Experts of a small language model: 8994 steps.
Below are experts of layer 5 (counted from 0) of a mixture-of-experts language model. Rows are named router (the router's row for the expert), gate (a neuron's input weights, with its number), up (a neuron's input weights, with its number) and show model dimensions 0-191. Each number is 500 + 40 x the weight over its row's rms, rounded and kept within 0 to 999. Numbers have three digits each.
After each expert's rows: "mostly gets" lists some tokens that are sent to it at least half of the time. This comes from a sample of Wikipedia text that the model never trained on.

# expert 1
router:484539477534418604515435506482518470497521552464533480429432519524503590500454456525396498511569483569529535527587515468504519534547570484583437451503523430462453473478505440589568589494486522464455487484504526560482430516446482468583532438529492520499415539422470536533485559523522544476595440490472531478549491479493530555486515510459538472484548499507472429484503505465486487499486475424542489475491515496488421487466511489477540540469501492562442492455508510497484533494497489466468497489479487463496546440531492487468525539471544567543517505470493521501417539497508480529
gate3:441505520414538536492539538547419498543467468525579433416540485525483472529549456546505470564500515519485514488542460473521500494469522493405404431522444471548487514526560497452503431519474465493469489541514407490531469532540558506565504482501527546449502584510471543539496465460565519460519472459462490502514493486501434432436374524448508515478468533494489517551615533456458522548525464525555481602471541514499524493496555585497491524533503511525493530483514488480483470526545524563496496446462551458477457569541551489489519498423501486544523530506505485510505499474535559505
up3:518464510503508499515503512495543508479470512509547486514527460569575547507576564510584566543502492488519536534561466532486520483497513515449534532459560501563518443491533523515487521516486555502482462464414553503493483471526526466422544527505456485569543515423547529386454435531438502462511503531461507410500528475492567434521519466468465507524498458464561492486490466491477540480487530452477500489460437446477581555480490536556501487484445460564579425512471502544435519481541484440482508548502628466410503550496436495515522547507433456455545557494517493498436480538514495523
mostly gets: " f", " b", " l", " d", " t", " p"

# expert 29
router:478486495455528461472515523437527575478522452458536530512470511572473556490427454500485568586501517497477575501509477460591509521490559509534479429557539441417473490463505514480510473515431526484485498504425548524468493465488454508480470466488576541575428519490500482486552570482467518514442498449536442435522543516464490489541509570567561467534520575509536466482500488482437608493492476550483520531489489556445494523495475556494510521530554495559532471456489530551524539468545483529440488550484522418583431520520551589519559532528517442475482491510514443496540472521555469504
gate4:481490416520464567530518438501515524492533498467444502527529530470413478503554474546485443502528497454483441475499443508495571448444494426481437509565534478554449431617447467429480558468515469521546534493475521526529565498511456468462526466403617505517512444471501507507523487490490504386557489521535424439498558431506481482564463476530576470515506533415513589510500520528515490497481477516490528544458499425489477487544503541506504492498452488543524595494456523472546464494489500498473527494513594532454517473501470467520486523478528505482526489523538510528579519482455483453
up4:582481489474544474492471478507490499539525463467441562490529489511517534521562483472489501478511506552548466567499387438542517498567469533435458462462510507524521482521558436445485554506502519471556513503474478567458442534523547519553549496520478577404493524553495557512589534396537513517485558504508547507541469527477535545437409502550525509479509508493508480486499503561499499508528507489533560419493529522507464475432503459474523526503536451483477481483427499543513490574566533452559546502511543485574542459520505472404447454473449509482531377508565506547497520498531466497
mostly gets: "===", "==", " (", "\n", " ==", " ==="

# expert 28
router:461470491520500455477439522447529515447515464425561469443423438550520443461461525470557538512539556523495511554510494463467532539493506553500461590500491481536468494520435425468557471481522478510489529456438489520512427539558415427507521464510544518559510467509456453494529474565522495494458546475541466545521516447459533544485515531500456515420522520451453486517591503442505477488579522542474537484489494549505448487540443525473567463479547423543442477395496559492420521415450484505512534515549441462488559535477532489498527485518538490518546486468508493427477449533494451541
gate1:495482518533478511497506568512543523477456479523507593483467502542437545475534451521601465466493478406526423482522466538538517488555513540446514472572426526518485480480493483520506527515406584472456446532448491506486524532574513467473530511506495422508478521558429551460509534510493550554503555528440535483447527511459526447451476485508486535540495545441574463524436470527497472489496539461514428491486512565478490404523529539558542441557505526535517529482526497529433497591538491436536446496573511494534530497517484424461466552526553518484482497512547529481531572483483485600
up1:536544464511401557473448469500470509495493526471547474458598433528533512509527532544530498509478483502471497459528553509495467516507500546584447480468545475535524507459531481401515478446543516554476497488513540524420456522493495535540489447492458532461501396516556483455542505509472491458527504505580470496582510433468457474482546535444442505527501477588495513464555427439519519492513545632530500433481449507492520493530527524493586538560497453531468505546541484466488481492574446422557537452483520467509489498524478449551520520507465434462488504544416418513481482492462511481
mostly gets: " ra", " cl", " exp", " she", " con", " dem"

# expert 18
router:499473455548492484485530465471491531491446498545459558547513432487455533462537515460514527489468605516461495503494490557523524526516457489564434496505482531542522468490514536505515440465437588555513432486477424503547483477507455504475501485482559437576569451544491524448482460518556537490469432571462497565454502541446536541471422492463449476435427434498523572430550464564517491489502535515485529482511527478528515504562481528533458475510506478522489469419516594450528486551467526503416462548542497546485507431451497560455488560508526468521543518475535567446444528514517471425
gate1:472468475488524511557502514485515474418552487567444485446511483459475464478468365521499437472499475544561555432531508468523495486496446564530491452483444514527516430496468537471469515505496487540524569448502528425499465485463505493472506523447433542505516462474528476406413528537476469505483449497484533514424452534455493493482438454501432536535453438545478487461515467484440455415495396461531500462512481519513454530461529490579485523508532513512614497465512486473470499497525467485487570494494472552526471462594522506447534461450502469537491471416487478501454458426457499551
up1:513452525474534526463552472524514498506497498561428473445527497497472487514465349509447446473437493580475496459581496534555560475466443565545488438407499455531498461496478539432459502472493442581514558496508526450519469530508531538421553517471463535473504439459537493442402539532502435492521494530472467489410456456431451522476460466473439516522512472494444520481530474498491465473432438513562490518543493504523514517463515488522507559517488508488581486477515487493481525565510480490500472531531450555519461475571527480464518480516512487493508503431487480519451483425395522561
mostly gets: "a,", "s,", ",", " and", "er,", "),"

# expert 15
router:548511448487513470506465426540563578539397515511450464483529448503530456494552508542483510470442502476494538521584566470505489476527505541508580451539514511432584436445505565454552524511481535519523553480498521483512485433555478482522503534537520425545509480544569529524507528564543556505505464495521495475546464555450434463438443488534454490471472460579552485448544476559521557572568509509483498550459470529525520480484561460549427490482480554523413493466532433516524503533481502504508457543510519483492414473467438477491463525413456503475480538517485477469474487510462575461
gate1:494462529470484538493487502426549471446510564514479473540487537467547498466551567540436497520558493559604480478493522526478537528501492527486517534494514468414490544505430496480513510525540501512471515521503538573513474525491555516520636493501481475493582530521535474478435549519425472533506523493435517449539482554483427510546551465487449410553475496532441513463476489540561523472552469519493557489499536537512465485531455552489533480515482611529517516478514541501506446396510494465439523523553547478500468418471387478500529550523464520448556470501525533437494488413533494527
up1:526469465465475477535483581499481465540498508454481458537449520577399524512537479520532496405483470460505557441537502490524502468507495468510505496500582473564467448529547444563576545509552491451545556414506551443494520446477542503550445485463485545475503518510485476461551483481516561483544451427461515567535522488545499521429472543484502563553497466461530426491523563554575530575473488505498513428549478509456434470575448456541457488573508490570526479471494513489529471510488513521454438519480457551526539495526529453477506503536486438504543490493433485545560526493466596486
mostly gets: " and", " which", " but", " or", " when", " where"